python train.py --n_layer=8 --d_model=128 --n_experts=128 --experts_per_token=2 --d_expert=144 --d_shared_expert=0 --activation="swiglu" --moe_layers=[0, 2, 4, 6] --router_score="softmax" --normalize_top_k=false --routed_scale=27.9 --balance_loss=0.0108 --balance_bias=false --router_z_loss=0.001 --router_bias=true --n_groups=8 --groups_per_token=2 --init_std_router=0.0235 --lr_router=0.000659 --vocab_size=4096 --norm="rmsnorm" --norm_eps=1e-05 --tie_embeddings="early" --optimizer="soap_variant" --lr=0.00485 --beta1=0.95 --beta2=0.99 --grad_clip=2.0 --batch_tokens=[65536, 131072, 196608] --seq_len=1024 --train_tokens=443400000 --steps=3534 --dataset="wikipedia_en"
Below are experts of layer 4 (counted from 0) of a mixture-of-experts language model. Rows are named router (the router's row for the expert), gate (a neuron's input weights, with its number), up (a neuron's input weights, with its number), down (a neuron's output weights, with its number) and show model dimensions 0-127. Each number is 500 + 50 x the weight over its row's rms, rounded and kept within 0 to 999. Numbers have three digits each.
After each expert's rows: a language model's description of what the expert responds to; "comes after" lists some tokens at least twice as common just before its tokens as in all text. This comes from a sample of Wikipedia text that the model never trained on. Tokens count by the router's weight.

# expert 54
router:464575465530469494543556395459583574476496477510504533503492578443380478516559456526555472473547537521521524524517445516554511525461494471510485454473546393518533469485470602541570400459520545499449501411494452527517483521505511499442530526486500385436500490503528553552517617519476498619450456514439521572557390512423457553518501498413495545508557470557531600412534601513437546410535
gate0:500450522528423484536565524581448499506476488488434501525565523547533403468486510456521538568487495539565468495444608499449402512407549440584453627496446507509436554506459529515546484456430518452553518542565520442527526536518473597469536527450483629523433431523460478437492439439545541454466572520549539422489456524544513423523439496526471517499491487572505397582538380496546469532413
up0:488522526527517498475490438543458428401511448508538454447451452602471521509460505459501474583486485504496506461445491569523459494424440464558480465483492551446618478557515475533467476492591444429489490574450526423504604466490537481569442419489531587425483544594528449463477553506496462586566496554462565493496545646501465534460549425577475472505503616516521491551485626466513480600492
down0:597488529464486577536507527543461511432444529393477480486516546547502451481507508540515561548479450563536548439510570489396467443392406405559429520501467575627584479474545510501531605471493515515455553427595549452550572454505469472519488575573438541548441420407511412453560467469440482502522503476498604419498404511500488547545511519530464467516486573486529528496479496476493524514547
gate1:624457440475444507499476540487545383483435508527445487552378439550492571447547552476524497490476457509456532468533504571431505476566457527488574515456474430470623409502480470496518540533484463510483472469532526539358490506504477605506541538547562512482452514508475459508501573531519527497497553467584387478483487411504575627442459554571449444515463541482465573566537455494550536591491
up1:559459461442479474467426537482519492588518513455486512491434512540529550557535511518573453546479373579510534439470507542484512473567491546538469509503486441604473566504522496457476461526468459688469499511423580515404519446508491485512476486448533494476498539486457563511511514523420469600504605471552435564567630521417583520493520588601457479496462496556448466520558443522513565563488
down1:434501486628417476524547458474534532536531581512578566506536606534408500544469516455553447440589507505543478473426466556561534495563526469585459545636536508505472539565453513524504500475536523567423542491522442473498495502457535494431503425492371563537600485539524488444431427506460503446504455422572545511525415418591516506468492495493511538504487457604547462471446500463547561486451
What it handles: First digit of years and multi-digit numbers, usually 1 or 2, after spaces, dashes or parentheses, e.g. 2001, 1977, 2010.
comes after: " ", "–", " (", "/", "_{", " =\n\n"

# expert 8
router:431493440525466563573524403472474583475484433432513561432458501436444457534604446535530578513528532489510576563510417509537467586500425450577423458484492454547544416531464484569567557481485510501496453442526465468550547605526522494402473586449511445479470491448524562582503545452466497509459455561447522554492452515450523573600470500396548483473535484503514540461538558532403559460423
gate1:489477501497390451528478523449596573460482496512562423456544512536443498517533533528494461529434588616479410540415542568506516527534427436555582547481504520421608445447408427479522519513549454490553445474484519455476497542404484444423506557517534501514504533475416490536500446509463536538500433489537469480543588497421456538459437469531509463561526410425436557453495438378435469447515
up1:493549485509486500454521423542457432519467456437473510461501481449391463589434431488495566509568545449536512491524527451434570476507451433554451518571447575593497507446490530474476521566489473507477539547452486510488450495555399574537438504488553505584429544562544496471573532525484452518602576456463540483453484570549458503455447508476416497447489494555389396520522417617592592466540
down1:507529423612552542534515519444509473513498505528462508561538512497514478563440552492449562497575544578500491488430505407589511462537503539456452495415481511548572483455448504541495443456512429384546444545517544572491442483618517583652476521456439462475616603527513496472493475538515515525492537525560513390475439546516473519525583406479491444519545511527394491543476492467541475508595
gate2:418453441492464440481364467504499411559510526513458507432486555478415459489589493485528477533522590519475536556467517478589571543531521414486514538504487541506495515437519507565450565525488432464352529486470460490566479516499522445406479573560429554478598481469546479488606519474440480469513431602590517554504456456481518507422478600501462493472539432421488467485450544555434512449425
up2:515547496468482510507520503476401558467441431550551443548482484455554523466487572552506514481491477500531513457535342444499447451504459601528487513455489462549519557483550520501465458505420569582575454477538494531461496633536413565534531443581539483441428543548569510552369512485548594488513503502440423511476505533571450562449564490480543508452611535464594433446518486452505470554559
down2:410520441504495504524433519443472468456532493539465528513452536375551529538554552588466573549573437523517519473564466642436587535466502521625444448474457505472577541464388448531540545463429500551540478482472420522551524488453473531458498465497453452579448534471428531546499445483463494418476458553417476553473506539548460608481552530473535423484542522484591568413541499547546482483468
What it handles: Possessives his, her, their, His, and word starts al, Al, El, et, as in alone, allegedly, al-, et al.
comes after: " and", " of", ".", " in", " with", " et"

# expert 3
router:472523427583479471499549417428511570414500475427464533510454525499397409528508437601527565579582519524549529514543474585527456541461469483565489431434506441530533430514478537545552432511501538479469460432541487527524483561569555504479519568529569460460474461435496517533531549478453452571441438548461558527545455523467483597607436555456563519440613451514488532432550545470480526426417
gate6:415530593598503481514484522498493523454549486525537494443545485504535483504419410637497629481514514518528500499548501570483559579519621476540449498495493467478478456553467511554490556464501518382489428532490566489554497537476505433528474449502509426611544487508438448510527522499513429534613515520535494546444469458584432600463532377488515442521516526463456553588462537535541398541547
up6:579502429483402494513468509386453523486459528438565491507513483495468508542544500390504455501469569431451361514574451464484491533461424448439590438492528547512525516546502536492598488536495454477601483435524495555408586442434549549530499472493547579499443571523505557428575551453490528508435481486477487453549554428405450476563525569450529555372452493547497477509509468506471523460566
down6:522511527570486485477515498454514497510494526535515625456474454571555497524477507593513450482588481531529569518485505502491435495602537596457448567449587435594443475616453559472494488485503494432449516535529538512516471516517541519460534485531451438455428459459413505642530484528544558496572478537564609499554565475528593563467396452528459516594528516497529601459432589465536494510498
gate7:404559504440560438498438535444526489466469496508415536555482499525519530600510472477527534576496491429493444511563452503471468538420435511505634369514528485527557399632464510429528483433544475635456464475493528532484472417448509470536496488547499428544525533512411511468519502450515480510404465500563492522599514441481599482481500478529589439439478471444507520497543404547466541460461
up7:410462533475571425534449540436515533493541531475411571581481551504467529553537532471435587475525467501435475529504491486451415543514465506489547414537571403482515408576504460518521516416474509541487477474472587550486443470499540556553472553549523466502588549513482539534549552452502519532444537461549571452577462429423611448550592450487570420443496407533580470439548452537523564475428
down7:556528441486472564567547447507583502527379498523513451496476549418481516497593546499514461460494491471531443445525556539514567405432580454430466459470500567541498582475553455511447480414536482419515465435539550481489494525499501554556462513361528488594467503523526524550467410517533551450543545530558402435372485440453580454497525517474466531415537454432435467561532498488484527594472
What it handles: Joining words between two items in lists and paired names, mostly and, also or, &, commas, than, et: Romeo and Juliet.
comes after: ",", "s", " well", ")", "ers", "er"

# expert 10
router:428524455523439454600554441455526535417479467447532547485493564472436440506519451516484582564548595437505538502544521527534505569472492412573486427441486480505517409522537515551503508486452524424465490478475480494508541542508508489451519537437517406394485412454480516553515607569418446568479420487459599535576416537469440561556470513487518532484607464569548535465534599538470574435497
gate2:560425454544447538532507530511521483541487621531440478507564501539560523546462494485525473512532580503546444429397513531489497547483533488509507538451541510518372425467482494557512564420424538541503446461491478432497492447511566510499520464481451473479431502437510498526563541528469501576466526417526506515507462543407453495644520479391460393532536598470557561487440545502475571373620
up2:388519455390565461423561458449509461551498501485465491515435471440474415477515438492427544534517442485527580559463461503546554458494475560472414490514410467497520525482562489445403480570574454507535446515563529543443466589482469446525444537484586454552573495560412442548463527486480564494555507490453563502540517535560514476432500512527535558366513454459394496503493423384511463564460
down2:545511507444455424411567471486537455539501452430445437547540592575582524361558451587513540520503548506390457464517514534505478518580478502490447568511570488584519464538511477586444452408501509504422536499447423473472545616461572490504512447458488454535407433524578520477465403529491477505496466514455414389523477492474510503508443528419464538543467496525460562551457429544450512511494
gate3:598493411554411512617459588444530610511563552477403504449469542496486499531527457455454467552550600500508464414590457497510548596529554590526504437522506538462428429575534376511525590557493544456481495511549529458533524494500538518481543370486457537483477492432556446513480497524468525487461479462527483537486473542547458438532535438503514451472538561545443555384550547509504501475444
up3:506454427529450429540524608435478565537480507560429525497542433518449449551459489548529533506566604485565506458533524452531569559475535558525526444533486471491493509604457500489589511434460514467465561523497628488588425518528479479462493435419514562398521498452585428505450530534498549526403515479519507635469560488555512450524440456450524516509547595482441484454391440481541545542533
down3:449523482480476491454440568523548489486491519447495590568526526556506568482464504541529478583395555551566603439478467514547556516493602491534517559505531502545440529520464542488488508477547525545554424444569576492465523636658488525525492530533510418484462445492501524495472504632504474505497545591572548482508608483471546527441518452521415527577484547533558467505517445440406546451578
What it handles: Nationality adjectives and compass or New/United words starting country and place names, such as South African, United States, British, New York.
comes after: " the", " United", " New", " in", " South", "),"

# expert 46
router:427515457554507473567549484482542582401424505429480546509484556464440489577562465474514546504503568484515526528538482563501523570492436479523515465456567490542572454510521504530520513522476569439463484430447525545562466532499575533425609563444556401451444427498522493541520569484502407516469404554479516526556425505383511622562441585496570533428576475522535562432545541478448550454500
gate2:574481537554470473460524429482556472519506538444507502503441439415432520489639474486535454451468420593449487533532506497430568501454480564550437480546501569410496453509549403486531548557484587597477416587483468470468518508459428491568430593482521521530576508577446465468508563498555475565525394565584567506515484509474519473570430474489474605531468513513483523377481501529465473477508
up2:439599441476538516478508463571461526529495469508550488445509479593509513479454529479485497484459588494490516404468529547558379502530488499522567428391531404610495511487485571544431508501450459483422503422515453502466515570482449591490473486524418446567377550480581521476483427426467503479535537563403459486490576561430447484400593511486493440487503533534511433557509498420477492568529
down2:487587490565518579501477446512535471593453549532458439491545454543488472451580513423519512534464566487449510551542479416424559444512451476572525568505444453481538445471495557490466514500458557463558466459448428479510534391454441472521481520415456544436478544462434518518494481470456393582548484509517452474509540521443477395504532592451460660423523480454473346514516465444508497508550
gate3:416557455491552466468533437508520563480381424557456468507571593537521534467562493565463495419455450484521509527499533538409524506467628550525517528532491482511474476517518525466477418508519386459453535478473470469505641551469538459484506562573523539507525392415447502520555483523488518500490583500447440566484515488524348471481482546585436431532591531551522490435535554580443504471519
up3:432536479468613519436483509554454481515409392591482466512535517481592513531526513577423582525571470503444576556563540495535444602505535527574557534547448481521477506481567472442432571522508542496463522403478507541454500514537590469628434496519553501545546471428499557498498493530594566574499437482455385509533487431474543523504510473464480549497575518444489531395540471515537577545504
down3:532445587508526496449472496523489530508546514480478557408596449438519552548441520548446578537515553450457544435441523533456414574504575517517483481538501523612512479536428503435502514498522455551475505461423488548479469504465519446606455553525433433532482464483543535509377488541502539445485495481586490476475515495342565553452583491442468464627586472429528456403562467491480504573522
What it handles: Compass words and spatial terms in geographic descriptions, such as north, east, northwest, near, right, city, town, often before "of".
comes after: " the", " north", " west", " south", " east", " in"

# expert 63
router:464522475556465513564576439386566549458502468466498554484466586453430433554526471536515520581556553492535571490559421564575493531431451446573471456459492455586503500489486518526534496486482534487492455465521493533488473552559554553470578568496544446372459471481535513584524558515478456571459424590450549569535415558458430613556426539490559479444566447537510537424562523498460537451491
gate6:490549470465417484619565568447456543494531544439548541525466567552483489481489474410435519458468383447519528445453532527494549546436453532525583520507562478452487482541545499488415492511523522645475453505373498443455456464492418546501476563504421535439481491599518563484503606432523490577496521521546489512381460531599496499432443522476476477578516513498419576473514552466463485548484
up6:492540376537549464517506511488485455508510472545455464420450535507488525507481503654542545497454491546535562451568491457484534439585480510468471503498493490599486428526471540599535410606553516459419533545452557488543521472531527572496577554614482463480494553416402377451505465528516547492478596559436498493595536446514494568527553504555485559510471480559555450517488415492457563516447
down6:552539559452461391479392463500497495449519462552519433433473510540568554453459528491483480515535472441532494492535446572549493483589495573476472489493509500436612449435534504484475407530456518532438514538457490525475510527504462490331507466536480461568489446546564578443517486518537476421417440411398428530463591471570525438488474421487472537565506528488446596477466522454479508625527
gate7:487565488527537493481439511472533533438540484526507489616510480499543555553520517557474536414612505542520484540539563423572482513523476552560478442450464604570553526441555364453423501501378528482410480551466435531536456582567395469533502490466543468565418452490517431492588491471549480495541446469480540448601495582576470519516515517490526545527491538488476592498476437560534486585553
up7:520508498485525525481629562502522506491517439545458493468447513500501492405460531444483455552401579466510579515472400580480536558571456495448572511516473449407557501553553547561547466543558498538529519471490564553389579492495628511439419464422506492492502520449360545512470512491492571459505503447525456537454460464388508510504521456530463529464565509558552380487486465497452606505479
down7:535510512541598524543494461478469458517507542538485522513570458436627522474431525475508525542416556433529549534569481432492471523490450408498587473479547548442392534526492450609416524363477442584457483395532533521484504492499498437446551472530566581599588564530461578450456464517538466488487422422555472539453478543500553545540486499534501558464500495501511573583538449575522532487483
What it handles: Closing parentheses, quotation marks, brackets and percent signs ending a name or note, often in tables, like (Big Sky) and "Bear".
comes after: "3", "4", "5", "6", "7", "8"